From a checkpoint of a small mixture-of-experts model trained on Wikipedia: 61.8M parameters, a variant of SOAP for the experts.
Below are experts of layer 10 (counted from 0) of a mixture-of-experts language model. Rows are named router (the router's row for the expert), up (a neuron's input weights, with its number) and show model dimensions 0-255. Each number is 200 + 20 x the weight over its row's rms, rounded and kept within 0 to 999.
Before each expert's rows: a language model's description of what the expert responds to; "comes after" lists some tokens at least twice as common just before its tokens as in all text. This comes from a sample of Wikipedia text that the model never trained on. Tokens count by the router's weight.

# expert 14
Description: Title and category words. Capitalized words opening proper titles or table-row labels, such as New, Route, Best, Global 200, GameSpy, Track listing, Touchdowns.
comes after: " |", "|", " the", "-", ":", " on"
router,193,177,198,198,208,227,205,259,207,181,214,201,207,227,168,182,176,161,192,204,171,194,210,158,198,215,195,190,219,205,207,202,166,197,250,215,164,197,187,169,197,206,225,190,202,198,191,190,215,236,202,225,248,193,198,203,195,198,203,151,207,201,224,181,160,227,174,211,200,205,219,200,192,226,212,183,196,173,195,188,223,238,157,232,230,204,179,194,195,198,224,175,171,219,164,200,203,184,193,194,203,210,204,230,207,193,211,211,192,211,184,172,169,205,203,184,200,200,183,201,245,213,193,206,182,218,203,207,188,170,178,177,235,206,218,202,184,212,214,186,193,190,166,207,189,220,203,172,211,205,228,215,234,220,224,201,154,200,204,202,168,196,192,229,197,215,163,226,205,214,174,239,183,222,217,229,204,197,203,217,204,196,191,200,209,223,188,185,230,207,199,228,232,177,240,196,162,200,197,218,205,188,212,193,231,187,209,196,183,169,192,224,150,187,204,224,192,198,204,211,193,238,194,173,191,204,170,207,202,205,227,194,206,218,191,187,194,198,168,179,231,187,225,201,193,176,202,197,188,147,233,171,214,214,168,207
up0,222,198,178,156,226,182,195,168,192,228,192,194,202,153,200,222,204,203,188,219,196,193,173,203,213,228,208,180,212,171,234,183,175,155,217,206,194,167,166,192,216,206,223,192,211,192,201,211,205,247,211,210,185,213,184,176,205,206,230,205,198,237,174,184,196,188,217,169,185,234,255,188,222,211,229,184,237,227,207,195,224,173,198,199,193,161,248,203,244,191,244,188,210,208,189,198,208,189,210,247,201,220,164,193,232,207,187,184,199,211,220,157,222,190,174,213,211,182,185,195,225,175,185,198,194,209,230,176,205,213,231,215,206,183,203,236,197,202,173,190,184,231,182,186,185,190,203,191,182,212,238,213,176,177,199,229,203,231,199,225,229,194,189,211,204,184,169,184,212,205,222,219,207,223,207,200,211,179,193,217,236,210,219,188,166,196,193,169,202,203,184,202,194,205,206,192,193,199,207,208,186,222,168,173,196,202,218,216,199,226,211,208,192,205,145,189,191,183,208,217,186,211,192,227,197,239,219,224,195,201,200,215,185,192,197,217,253,223,210,215,208,211,214,237,190,196,224,197,160,206,211,175,195,193,185,209
up1,183,173,175,190,159,213,180,212,229,228,209,228,206,203,187,177,196,175,208,196,235,181,174,192,212,232,226,234,221,188,211,205,182,178,210,146,189,212,229,197,198,196,179,199,178,177,195,213,188,189,229,242,178,189,196,230,164,191,201,202,184,180,178,218,207,217,198,211,179,159,223,192,262,191,187,178,207,176,185,166,218,184,194,165,209,224,201,170,211,199,203,215,208,182,220,213,177,229,201,199,199,180,208,153,166,191,174,242,199,215,197,181,205,169,236,206,184,169,180,195,179,233,201,210,201,202,203,200,239,167,213,205,209,186,209,199,207,189,209,220,200,194,220,246,217,227,252,211,212,168,225,206,197,209,216,206,179,220,214,216,184,205,220,189,207,205,190,220,181,167,226,231,213,198,235,219,196,194,186,201,202,206,196,205,209,204,186,190,176,236,215,183,177,178,205,199,202,192,219,210,243,199,188,202,192,232,166,202,240,193,186,202,219,190,174,195,201,191,168,236,170,210,230,226,204,180,208,198,182,203,196,210,188,224,215,207,199,188,202,216,154,180,176,212,242,199,220,203,209,177,198,188,214,211,185,198
up2,226,185,198,201,206,173,203,216,194,203,203,190,238,204,177,206,197,202,200,232,224,204,199,198,212,218,241,227,199,215,175,215,200,165,194,188,207,222,191,175,195,227,214,148,218,219,220,233,181,225,226,173,197,199,174,206,172,196,177,226,212,183,254,221,171,192,196,177,209,225,218,175,197,203,202,229,197,181,191,192,210,220,199,221,183,174,201,185,195,173,199,190,211,240,167,230,212,213,199,212,149,196,221,180,220,216,182,200,187,209,199,177,228,223,203,194,202,207,161,179,190,190,189,193,162,212,216,208,155,183,189,148,200,205,214,195,226,190,200,194,214,209,235,166,187,202,201,198,219,189,192,181,197,175,173,196,208,184,236,199,181,201,191,197,190,191,180,185,159,214,225,195,198,209,232,162,189,197,153,197,235,207,198,180,215,205,211,196,163,166,186,203,179,191,232,204,203,193,239,189,239,234,181,184,205,195,228,213,194,209,214,204,190,244,233,144,173,194,192,218,231,192,155,221,217,214,181,205,218,196,194,185,180,220,201,221,205,200,193,192,152,220,197,204,212,198,189,211,187,219,220,176,211,197,208,212
up3,195,222,181,210,189,194,167,185,199,213,190,179,200,218,197,192,228,197,172,209,197,215,199,201,208,214,190,202,213,200,196,238,207,182,163,212,181,192,196,200,191,245,186,172,222,183,248,227,222,206,170,219,196,212,197,223,188,197,206,199,179,231,214,194,242,213,198,206,244,214,217,185,220,209,200,213,200,206,225,218,212,187,192,188,189,192,186,189,202,198,212,178,170,179,235,210,189,218,178,221,184,171,178,177,206,188,199,193,220,227,178,203,196,186,193,205,224,240,195,217,191,206,221,195,197,200,200,211,229,195,211,235,242,180,179,218,203,187,217,199,209,186,193,181,217,226,186,216,211,173,207,229,184,201,205,202,230,230,216,190,188,185,215,209,223,171,227,198,225,193,177,203,188,206,178,203,200,222,226,217,214,209,202,186,205,231,225,214,173,146,233,201,188,174,182,221,211,173,182,238,202,249,219,193,177,170,231,217,177,157,202,220,224,201,215,169,228,171,174,223,168,215,176,221,158,200,212,246,200,194,171,226,219,164,156,205,194,178,202,196,190,207,190,164,185,195,256,203,214,197,204,215,210,160,219,176
up4,193,196,207,203,219,195,199,151,240,224,207,188,253,205,187,222,177,225,216,199,178,217,186,209,194,209,226,193,184,157,180,192,174,197,201,208,197,173,163,209,227,196,198,194,203,152,192,207,205,186,212,179,200,187,201,198,215,174,191,179,203,182,219,222,222,182,198,204,182,204,181,239,233,154,221,168,218,214,211,247,204,198,176,205,184,185,164,246,228,208,150,182,225,210,192,214,179,220,214,186,222,192,174,169,205,209,204,196,184,223,201,185,228,221,225,201,203,183,177,203,213,192,225,187,194,194,180,208,205,207,198,197,180,180,206,201,198,198,180,234,176,199,241,209,191,214,165,219,202,199,202,198,202,195,228,171,191,260,208,218,168,219,214,190,220,213,195,232,221,212,207,208,207,172,200,175,247,174,216,184,174,193,209,236,207,166,208,221,221,219,177,210,202,186,207,233,226,224,183,225,210,229,209,215,219,181,181,214,217,191,176,224,211,206,195,171,182,209,193,199,186,234,183,225,194,208,194,183,168,179,260,191,195,196,177,173,213,207,187,195,189,195,198,165,180,216,200,208,182,169,191,220,212,201,220,209
up5,209,203,190,196,202,201,176,215,177,200,217,196,181,172,214,205,206,207,166,203,193,216,201,197,183,228,223,243,177,228,189,183,223,212,170,217,212,167,198,170,192,214,217,182,199,198,184,194,190,205,216,215,227,217,209,204,197,244,212,182,224,204,225,194,202,203,212,170,211,199,206,210,216,196,209,194,188,215,196,207,205,237,217,187,223,205,235,178,184,171,182,204,225,211,180,221,176,193,229,187,242,191,209,232,228,220,175,215,201,206,197,175,207,212,163,186,194,166,190,211,232,187,170,221,224,180,186,168,214,225,222,214,191,193,233,205,176,216,218,203,194,185,181,235,183,200,218,233,216,212,252,207,173,198,209,209,190,198,179,205,197,218,194,185,185,203,200,213,202,194,187,195,212,170,195,213,169,202,172,222,180,229,183,180,212,209,191,159,205,180,215,177,173,171,198,243,192,206,187,222,215,199,183,219,218,197,198,232,226,184,196,203,156,193,211,255,245,195,195,211,197,225,193,219,206,219,200,215,246,206,220,183,205,231,187,175,208,198,211,170,144,219,164,177,221,189,188,183,212,157,245,203,211,235,206,244
up6,237,200,198,234,200,207,221,204,206,183,214,231,218,186,211,208,225,198,231,196,168,182,234,243,197,232,188,224,254,211,169,192,210,207,176,199,196,196,213,169,216,203,177,221,185,199,245,214,180,171,199,197,240,235,201,206,185,149,198,227,197,218,195,195,203,186,226,191,203,152,169,202,215,173,222,208,167,195,174,226,190,206,175,191,182,176,192,199,257,202,229,186,208,207,169,217,187,220,204,203,176,206,200,216,205,221,256,178,201,209,214,199,210,190,189,191,202,198,220,213,197,218,193,178,241,229,192,206,194,211,180,191,210,222,196,185,205,214,151,195,187,203,211,174,184,223,195,188,182,203,222,234,198,204,219,216,190,211,181,187,184,169,229,190,198,199,198,181,187,177,205,156,238,206,225,195,203,169,187,189,200,196,192,196,162,181,240,200,212,197,189,153,225,187,194,186,161,232,166,204,204,177,213,211,185,178,201,198,200,200,181,150,213,180,187,199,206,206,223,200,169,181,169,188,191,192,184,196,221,176,222,203,221,221,221,210,197,209,177,192,224,204,181,195,185,240,166,203,189,190,183,211,197,194,186,199
up7,203,215,189,193,201,201,190,198,195,202,206,180,199,183,189,184,212,197,204,192,190,208,174,225,180,198,198,209,191,191,185,187,201,232,193,209,223,183,221,161,174,209,240,203,217,186,187,209,204,215,187,185,182,186,190,218,194,194,215,184,160,193,203,192,173,204,157,194,200,211,161,215,219,208,232,195,197,193,220,203,185,187,201,152,173,202,192,210,176,200,217,205,197,227,225,219,207,218,240,197,233,201,216,177,195,204,200,155,173,195,185,184,195,170,162,219,170,236,200,194,186,235,215,207,184,220,166,209,163,188,202,212,208,201,157,189,198,224,222,211,192,207,158,196,206,198,189,216,185,192,190,212,169,220,195,214,207,172,182,210,202,185,175,177,193,203,203,202,182,222,156,218,215,208,168,151,135,165,217,195,199,178,197,214,183,205,225,225,199,196,216,200,204,157,234,184,157,190,203,170,232,204,205,219,201,209,173,194,191,200,194,179,183,268,199,226,218,188,202,184,189,197,178,172,182,212,170,189,180,188,188,197,246,196,221,224,203,183,169,225,193,194,213,146,235,199,205,215,218,203,196,192,179,202,223,242
up8,195,171,221,163,248,192,185,206,207,180,199,181,188,214,186,223,205,201,202,199,165,209,189,230,190,151,224,176,185,200,183,186,181,226,209,200,220,191,176,222,216,188,189,197,187,205,222,187,234,198,212,206,201,211,220,224,217,176,229,204,167,190,222,203,203,184,210,231,212,259,212,227,194,220,226,191,208,227,205,214,173,173,195,159,224,200,212,204,198,192,205,229,201,166,201,232,225,180,182,226,180,189,225,196,201,221,217,245,208,177,220,169,246,225,193,177,199,201,186,210,212,234,238,216,189,202,200,186,202,190,214,210,189,208,199,174,212,235,224,212,204,158,234,193,222,224,201,227,177,196,215,208,195,171,217,190,203,218,210,209,246,161,239,205,187,229,179,214,243,206,203,178,225,185,191,212,218,189,169,195,186,212,176,207,202,199,195,206,200,223,197,212,239,216,134,191,195,190,212,250,187,236,225,202,213,199,219,200,231,183,207,212,207,201,196,203,214,205,193,212,192,235,233,181,198,204,182,191,197,192,197,202,187,209,212,201,207,218,199,196,187,237,244,206,207,194,227,159,189,190,230,202,188,208,203,212
up9,186,180,213,197,204,227,202,194,172,197,218,211,188,221,218,165,178,181,227,229,188,202,216,181,240,238,183,197,173,220,175,204,201,180,244,211,194,183,221,212,176,206,187,214,168,221,209,213,219,197,168,223,224,176,195,195,174,195,221,199,199,188,225,203,190,200,202,217,196,208,209,203,224,184,198,193,215,219,196,208,208,180,152,200,239,209,214,190,190,178,215,143,208,170,236,190,169,204,207,207,163,202,184,219,185,184,191,205,201,187,207,208,235,203,205,193,177,198,210,229,201,238,218,254,224,175,219,216,208,214,200,192,235,168,201,187,204,199,182,191,171,211,201,204,168,214,201,204,213,181,200,192,204,232,183,182,179,195,208,172,172,201,209,228,210,223,186,176,164,234,208,199,178,174,194,203,191,224,216,229,229,190,196,195,197,227,169,167,245,182,231,183,181,197,193,205,250,212,194,211,198,182,187,185,252,228,212,230,219,207,193,215,180,228,190,198,218,191,230,219,174,221,193,193,176,203,178,193,179,214,232,215,194,212,194,195,184,198,201,200,184,206,218,187,163,197,190,196,188,205,236,181,145,175,208,249
up10,145,211,209,177,217,191,180,185,252,206,207,221,214,216,212,211,201,211,200,208,223,166,206,212,180,204,206,177,184,211,194,187,209,182,174,214,196,161,216,246,205,145,173,209,184,232,206,195,185,254,191,198,203,189,183,200,151,240,185,174,245,198,181,169,207,220,196,215,192,214,193,165,200,173,196,189,207,210,190,216,218,189,201,170,209,199,180,217,212,191,205,189,208,181,191,187,187,200,204,200,214,195,182,194,231,199,218,176,190,191,205,205,181,208,207,218,221,228,188,236,203,187,207,182,161,206,216,177,238,168,225,179,213,191,205,200,216,165,204,226,213,202,213,211,174,201,188,221,199,216,219,178,208,211,209,219,211,170,217,161,206,200,211,192,227,220,216,196,198,190,184,205,235,199,213,215,186,159,214,210,233,207,254,169,205,202,217,233,166,201,190,202,153,211,196,176,203,173,206,181,180,156,250,197,240,208,214,213,231,220,203,201,201,207,204,216,198,189,216,208,240,210,194,197,218,204,198,185,186,222,189,177,217,183,194,198,183,178,205,154,162,226,218,189,179,198,184,221,215,228,195,216,173,210,194,203
up11,207,217,207,205,215,181,222,205,189,209,191,191,219,241,156,212,207,194,191,210,210,194,204,172,172,211,147,198,194,177,171,194,239,218,216,181,181,213,151,184,207,203,205,183,209,200,206,171,221,200,188,174,192,172,197,213,177,222,211,214,212,191,209,173,201,191,214,203,180,223,188,202,174,207,198,216,219,238,205,189,172,224,199,186,203,224,210,211,203,220,191,209,213,193,216,160,161,237,205,212,188,185,208,181,200,230,219,207,225,220,188,214,173,226,210,195,208,189,225,240,186,187,242,174,188,234,193,206,183,200,205,224,190,207,194,192,179,200,216,214,213,218,244,183,203,192,188,212,230,159,200,220,205,212,162,184,191,197,176,207,230,224,212,196,193,202,185,180,194,180,210,158,208,214,193,215,211,259,202,216,192,196,209,178,190,193,208,187,203,161,193,206,214,222,201,233,187,176,174,233,221,221,201,194,191,210,205,188,211,192,214,163,198,178,192,190,236,206,193,210,193,203,178,204,196,159,167,208,180,250,211,193,187,202,190,226,185,230,195,161,170,172,219,249,164,253,232,194,191,199,193,152,207,187,182,211
up12,212,190,224,162,212,218,220,172,172,196,154,219,197,172,176,196,202,191,205,196,220,223,220,209,227,185,183,196,198,161,205,179,221,197,233,196,177,197,212,161,208,184,206,192,204,195,236,219,227,175,200,188,173,185,171,167,197,160,201,157,216,211,205,235,200,226,200,238,200,196,201,198,209,239,202,186,187,219,187,205,197,188,189,178,191,197,197,201,198,205,207,178,205,218,217,177,203,210,219,195,177,196,184,193,166,182,174,238,208,194,185,154,186,189,214,176,232,194,211,176,193,218,198,177,201,196,195,166,198,243,185,207,216,168,226,239,206,211,192,181,173,190,184,193,190,221,228,227,209,186,203,197,199,215,200,176,172,222,209,211,188,229,209,208,208,225,215,190,226,216,194,231,216,143,194,204,210,218,204,225,215,255,204,217,189,185,222,182,215,201,192,194,170,214,235,199,234,228,223,229,221,205,199,220,211,204,207,210,196,226,184,191,237,198,210,236,167,204,241,215,193,187,177,212,235,215,212,234,209,205,184,216,202,198,192,186,208,223,195,191,206,195,198,185,199,164,194,190,232,197,167,242,230,235,188,159
up13,230,198,208,178,200,193,198,204,181,243,210,174,189,211,191,205,188,239,220,200,201,210,180,221,212,204,177,212,229,189,206,219,182,210,192,161,225,196,200,156,183,200,212,163,191,209,201,226,225,181,210,204,242,166,210,197,206,198,185,167,195,186,214,197,195,202,206,202,203,197,192,186,193,206,191,221,204,214,179,185,248,153,225,194,177,207,211,196,229,250,195,198,199,205,244,171,185,219,165,180,247,196,186,190,215,177,173,186,206,202,245,183,220,200,205,201,177,180,223,211,221,224,209,239,202,195,202,212,219,203,189,223,185,206,214,221,226,222,216,222,207,197,213,190,219,222,210,207,218,189,182,235,179,238,231,210,183,215,200,198,192,170,187,178,209,189,185,201,223,171,165,209,203,181,224,186,201,218,180,219,233,217,213,225,205,216,198,208,190,242,206,175,249,222,188,180,202,190,192,246,196,148,204,211,184,213,176,207,197,193,189,189,203,204,186,178,206,183,182,208,219,243,211,206,168,189,224,187,235,225,168,215,228,203,188,167,226,191,185,183,212,181,202,196,184,206,170,220,233,202,239,196,172,220,217,171
up14,218,228,202,241,189,226,250,183,200,193,210,179,239,197,216,236,205,221,193,210,194,177,218,194,201,177,211,192,188,223,188,211,246,221,171,204,185,182,208,190,226,209,183,214,165,212,233,204,213,220,221,188,184,215,210,160,171,179,213,171,213,194,188,237,199,175,183,190,186,187,200,175,195,227,199,218,198,201,209,201,236,177,252,190,218,186,214,186,206,238,184,160,227,188,200,252,162,230,218,190,168,212,185,163,219,198,179,170,191,184,221,207,219,193,209,201,203,196,201,213,193,219,196,222,181,200,188,206,202,188,205,221,168,197,198,219,209,224,199,190,149,196,201,205,216,240,190,212,179,180,174,195,205,174,213,191,194,245,215,208,220,172,223,197,208,164,214,170,193,224,227,198,207,186,182,218,206,199,186,186,204,213,184,241,200,202,185,187,212,209,216,213,213,214,211,167,234,215,207,229,199,200,185,225,181,217,194,204,233,179,225,197,207,204,209,184,186,202,187,194,197,256,226,206,163,175,204,180,172,220,183,180,212,201,205,229,194,201,193,187,225,206,197,174,186,181,229,242,192,193,177,221,159,181,194,185
up15,224,183,192,174,177,163,161,219,203,192,194,214,204,168,206,221,224,192,176,194,172,196,157,202,202,172,183,196,211,191,173,181,172,162,165,225,213,197,213,222,175,197,214,213,191,225,216,188,222,203,184,186,180,202,170,197,183,167,168,200,209,205,187,194,203,192,198,168,184,178,196,202,219,199,230,184,206,187,184,207,183,197,227,206,191,186,184,199,193,214,185,186,206,181,189,214,186,182,167,257,208,210,160,165,202,194,226,186,188,204,191,184,211,168,219,224,190,213,240,237,234,215,216,221,203,193,196,225,207,215,199,237,163,195,207,198,221,195,194,223,190,185,192,195,212,177,193,169,210,233,214,228,222,186,209,195,232,198,212,237,232,211,209,193,196,188,196,193,212,204,226,217,201,200,232,243,186,173,198,184,155,208,220,172,241,200,216,219,216,189,197,204,187,170,242,185,231,163,217,205,227,222,233,194,204,223,180,205,225,198,201,218,211,182,217,201,227,213,188,171,174,186,207,188,189,162,202,232,202,182,232,221,225,161,218,203,199,221,230,164,229,206,181,190,194,195,222,229,211,182,198,201,202,220,236,217
up16,204,198,189,155,182,190,168,193,247,209,189,222,229,190,158,216,222,180,175,192,217,209,176,200,198,177,181,191,189,184,208,175,204,206,180,192,190,228,201,185,217,204,181,159,211,200,164,222,216,197,197,224,244,211,173,194,204,238,180,231,195,195,201,175,196,222,213,187,165,209,204,176,201,240,160,230,196,214,201,198,184,167,149,221,175,176,185,217,199,226,186,191,208,208,213,196,205,205,202,184,196,214,211,211,184,183,185,218,223,193,175,180,213,213,203,220,183,201,188,156,200,175,200,205,208,233,183,213,195,204,221,177,210,232,186,208,206,237,217,197,203,214,223,216,201,199,230,207,186,205,189,181,204,202,187,141,235,203,184,189,192,216,165,205,230,178,203,221,212,221,170,230,231,192,188,218,179,191,208,193,201,188,252,184,226,204,197,213,187,166,172,223,204,183,201,194,187,200,188,198,193,203,173,199,194,168,205,198,196,222,179,222,168,187,209,179,216,210,178,195,218,225,182,182,174,192,225,153,214,194,263,207,164,226,210,177,187,206,228,192,158,185,218,192,204,232,178,214,215,171,201,193,180,206,191,188
up17,196,219,162,181,208,205,209,211,182,167,208,227,240,192,189,218,217,182,150,185,218,232,234,184,190,157,204,172,158,161,176,218,169,208,194,209,177,207,234,203,230,228,194,159,199,216,181,196,195,192,227,204,198,203,172,210,209,211,203,198,185,196,223,204,221,217,194,208,228,202,216,175,210,185,192,208,194,201,194,187,205,212,192,200,195,224,195,162,180,221,201,206,234,198,179,216,232,198,227,184,198,199,205,238,190,217,211,199,160,186,238,181,202,200,157,193,158,218,171,185,187,202,230,199,187,194,208,203,192,231,198,168,215,240,196,198,192,177,202,206,205,221,190,210,209,181,180,197,217,218,206,225,183,217,194,229,173,186,219,229,181,191,188,190,199,172,187,219,196,169,192,228,209,184,197,217,185,185,188,186,213,222,238,169,226,191,201,210,213,212,222,204,215,221,223,201,180,185,184,199,199,173,197,170,225,216,212,181,210,199,163,189,204,200,234,232,195,188,221,232,207,193,231,217,208,246,216,235,188,192,209,210,245,200,212,142,225,188,226,213,179,208,213,212,186,160,222,229,214,235,214,170,208,207,194,187
up18,186,194,226,215,246,171,191,212,208,220,226,188,216,165,143,249,186,188,253,202,219,170,207,174,179,223,188,177,226,200,199,217,170,208,209,211,197,231,203,181,208,198,189,207,200,204,200,180,184,209,230,205,149,217,201,211,237,192,236,190,207,209,174,179,164,200,198,212,186,190,204,193,232,213,198,203,217,194,192,180,225,202,227,204,206,192,163,197,195,218,188,201,192,206,175,184,156,210,203,187,157,202,191,232,211,195,182,203,214,195,170,178,194,193,216,189,186,171,202,208,183,151,195,185,236,170,242,201,219,212,216,207,215,200,183,232,204,186,176,172,196,195,188,227,190,187,207,172,205,188,202,212,173,196,201,213,193,202,181,225,219,212,180,222,182,167,219,206,208,198,213,195,213,206,194,228,183,186,188,187,239,190,188,163,188,201,204,199,184,187,189,217,213,174,215,205,227,208,226,219,216,190,206,184,233,259,203,206,209,200,196,208,205,195,197,191,161,173,181,251,177,156,176,199,205,202,185,207,210,240,199,239,210,184,182,188,187,180,206,215,181,213,202,191,229,228,185,163,172,196,204,207,158,190,209,176
up19,195,254,183,179,223,192,177,213,185,233,214,229,189,163,237,206,220,228,195,216,183,177,221,201,196,209,202,226,211,197,189,190,175,207,195,237,221,192,188,188,178,217,178,165,159,163,180,167,199,219,196,182,208,173,197,251,209,183,218,156,174,228,213,209,217,176,191,202,230,220,218,202,201,212,210,179,193,213,175,173,206,190,207,201,171,184,175,225,178,196,172,219,189,181,187,210,218,224,206,204,180,220,192,218,222,165,238,227,175,182,238,183,220,190,174,191,199,189,187,186,188,185,196,192,221,196,181,187,207,199,212,209,148,206,194,192,224,235,223,218,169,227,210,206,201,215,199,235,228,178,228,217,216,219,188,227,175,187,183,190,234,201,207,192,203,216,229,193,216,240,247,199,193,203,193,221,201,176,208,207,199,172,211,182,184,185,207,178,196,218,196,199,236,232,209,239,179,159,173,162,192,170,190,206,238,217,208,197,201,179,178,197,181,206,216,177,187,226,216,184,182,189,204,194,191,206,185,193,167,224,185,192,202,224,198,201,223,196,233,178,198,204,199,208,180,208,214,196,230,213,207,223,196,229,207,177
up20,186,210,206,231,193,199,172,206,208,182,214,207,237,220,224,189,219,221,201,205,191,214,230,195,193,238,236,206,217,235,223,180,201,194,181,200,249,173,225,218,205,194,276,219,238,216,208,209,230,151,180,222,198,205,218,185,170,205,202,217,187,200,232,209,209,189,200,190,198,205,198,219,218,191,209,203,200,217,207,202,202,201,200,227,200,170,184,233,179,196,189,229,189,198,178,196,208,220,191,157,191,175,228,232,210,229,240,221,190,223,210,187,187,206,215,194,200,224,223,212,181,194,234,196,190,218,199,239,176,207,206,219,201,189,208,170,220,198,215,209,203,196,224,193,209,203,173,199,233,152,225,190,198,159,199,212,190,206,191,174,214,167,241,189,190,166,196,218,166,163,173,244,186,193,203,191,184,202,201,204,201,222,220,194,181,173,184,238,174,176,237,191,223,229,200,195,247,209,198,205,194,195,213,173,217,196,204,198,179,202,190,209,203,178,162,198,209,205,239,212,211,207,223,210,212,202,196,158,210,203,196,225,227,210,199,233,183,191,155,227,212,192,195,218,195,198,234,201,202,192,170,201,192,211,187,222
up21,142,198,198,184,211,196,195,213,239,188,215,235,201,202,194,182,205,222,196,184,197,154,173,188,168,196,239,221,209,240,191,191,223,180,208,204,220,163,232,225,245,195,210,210,232,228,204,190,194,214,174,232,174,201,218,216,221,233,207,216,225,200,200,218,250,207,214,205,187,204,211,215,221,203,184,208,201,204,245,200,201,172,213,225,230,195,190,198,207,153,204,192,210,196,199,183,180,196,184,200,223,201,202,201,205,197,190,178,211,175,204,170,169,206,197,204,199,205,218,200,212,213,193,240,195,218,242,204,185,210,204,198,224,190,183,165,203,203,237,189,196,208,236,188,219,209,212,217,184,227,200,186,167,218,220,195,221,192,214,167,219,209,165,192,203,218,192,176,238,171,189,218,194,207,211,201,186,241,206,195,192,199,203,221,220,182,198,206,246,195,201,220,213,201,225,174,221,184,203,198,205,182,215,234,167,184,212,190,176,189,197,208,249,186,201,202,224,157,215,257,193,169,196,177,229,199,159,168,181,186,193,197,225,201,193,181,209,190,215,231,213,206,193,200,165,225,211,211,191,233,222,189,217,163,217,191
up22,193,209,243,173,212,161,212,201,202,207,182,211,182,171,172,200,191,158,171,216,197,176,228,212,235,189,197,203,187,196,198,212,212,210,216,216,199,223,191,218,228,178,190,215,201,195,192,185,203,217,210,179,212,210,186,205,218,219,188,225,212,213,219,191,275,221,219,206,187,206,211,200,224,199,207,233,169,220,190,207,221,223,167,193,189,233,183,206,172,197,231,193,195,192,207,183,221,207,195,182,169,238,190,168,208,202,164,196,188,193,188,204,222,209,182,225,215,203,214,200,196,205,216,156,213,203,198,237,203,230,225,216,166,191,206,213,182,187,180,218,198,179,182,173,156,212,224,177,174,200,229,213,224,209,168,184,190,183,211,155,176,192,202,190,199,225,192,193,208,212,226,196,230,229,208,198,256,195,212,198,182,174,203,196,189,220,208,215,231,216,213,180,188,200,210,198,211,191,215,236,193,216,176,204,208,183,213,250,179,153,216,205,209,211,198,203,202,221,204,226,199,214,207,197,211,224,205,197,200,218,224,203,238,225,166,183,223,188,194,211,212,232,226,197,143,209,187,214,225,194,196,129,198,193,185,209
up23,172,217,208,202,235,203,201,205,155,230,210,174,192,199,214,195,225,223,226,199,171,218,214,183,211,177,192,202,240,188,234,200,203,197,206,182,192,206,231,193,187,199,198,219,212,238,181,200,204,222,193,207,183,176,171,115,247,221,180,205,227,206,222,198,185,226,150,188,248,228,241,181,198,202,190,185,236,197,228,206,200,234,203,197,188,185,225,226,177,169,243,215,221,227,179,196,221,193,196,146,214,210,229,172,185,193,196,231,185,193,209,206,206,192,168,180,209,189,206,223,219,191,199,221,231,239,186,203,180,209,179,188,203,197,173,242,197,205,209,211,204,178,198,160,188,178,190,202,233,205,204,191,163,191,180,174,224,224,185,192,176,202,176,208,202,218,200,234,201,210,190,214,167,199,177,198,188,197,226,187,213,228,207,167,185,223,198,212,194,206,199,215,202,196,211,177,226,209,184,203,217,216,198,210,191,192,185,172,202,198,213,179,221,184,198,219,173,200,194,199,211,213,235,185,207,199,189,207,199,152,206,208,202,209,212,231,186,224,192,190,190,203,207,205,193,150,185,228,177,203,224,197,216,189,211,188
up24,162,193,227,210,152,208,207,191,208,196,188,187,195,190,206,178,218,179,213,226,185,216,192,196,209,183,205,165,180,212,203,195,223,183,194,185,202,194,198,197,204,200,198,225,194,211,210,206,213,217,223,226,186,200,218,193,197,184,214,201,221,231,189,217,201,211,217,190,210,169,191,183,227,222,211,209,210,219,208,219,222,191,208,206,204,257,201,170,180,222,227,163,219,229,187,209,210,209,211,222,224,209,224,199,179,239,222,190,189,250,195,224,211,166,207,154,250,167,185,242,216,185,196,211,190,227,215,192,178,222,226,190,192,198,208,166,209,175,190,201,161,200,162,209,213,207,206,194,219,212,207,176,213,215,225,216,199,185,199,238,208,183,176,198,225,193,192,219,226,169,240,178,194,174,183,216,222,236,203,159,229,214,231,223,197,207,213,183,154,209,215,204,207,207,215,186,168,193,192,192,189,174,197,201,156,212,167,169,162,196,187,191,212,185,195,228,233,213,225,208,210,225,177,199,230,196,210,195,172,198,202,187,183,209,217,145,163,223,226,229,178,188,169,178,198,189,181,215,201,212,190,204,232,194,185,211
up25,172,183,209,171,203,188,182,207,176,190,207,189,216,186,188,220,206,168,187,219,198,224,189,175,199,199,172,176,231,195,176,189,238,203,207,231,200,188,175,165,225,209,207,186,213,211,182,193,205,231,218,198,204,209,180,176,230,196,222,179,179,187,208,213,171,219,195,171,165,200,182,180,218,223,220,200,213,188,187,209,231,167,196,182,189,212,173,221,215,190,186,231,192,216,173,218,177,209,202,226,179,200,227,202,195,198,185,219,151,214,240,216,217,234,205,164,187,257,198,164,205,175,223,184,185,226,190,205,193,216,209,215,191,202,197,205,203,221,205,210,171,211,193,216,182,189,190,187,218,168,209,199,206,168,233,213,210,197,213,210,230,189,200,213,180,231,174,179,192,204,215,195,211,195,196,212,209,157,179,192,173,195,212,207,131,228,167,213,211,217,191,189,192,202,252,194,171,235,209,186,202,256,206,207,210,167,209,171,216,222,174,190,205,202,194,208,211,220,193,238,196,215,203,204,232,194,236,255,179,184,226,212,187,205,184,183,214,195,223,186,176,184,202,193,190,162,176,191,206,201,229,192,213,196,161,206
up26,193,184,222,203,195,198,217,202,187,215,227,221,204,211,181,200,185,226,209,209,255,212,202,230,192,224,162,173,248,183,170,205,173,189,193,176,181,173,194,209,193,198,201,205,196,173,203,188,217,147,189,178,187,184,208,191,229,243,207,219,229,187,206,207,159,209,183,207,189,220,190,163,223,201,209,185,167,188,199,184,178,219,216,216,213,229,216,189,207,211,219,245,194,162,187,236,210,207,197,172,197,183,220,197,207,207,196,235,206,221,203,223,166,217,210,203,220,209,190,202,192,182,218,241,195,161,198,182,205,190,198,164,228,199,203,191,222,177,185,197,221,172,227,187,199,198,197,185,211,224,202,201,214,242,224,161,221,194,195,181,196,213,223,183,188,184,190,164,167,225,162,200,208,170,204,186,197,189,199,210,184,183,167,194,198,229,215,174,183,192,169,202,202,172,197,186,191,185,213,212,186,234,207,219,189,196,188,230,178,208,165,208,195,187,155,202,174,216,210,181,177,212,189,222,171,207,160,175,207,200,194,228,201,195,192,160,193,214,206,206,213,189,184,184,178,195,260,176,210,197,210,178,165,242,210,215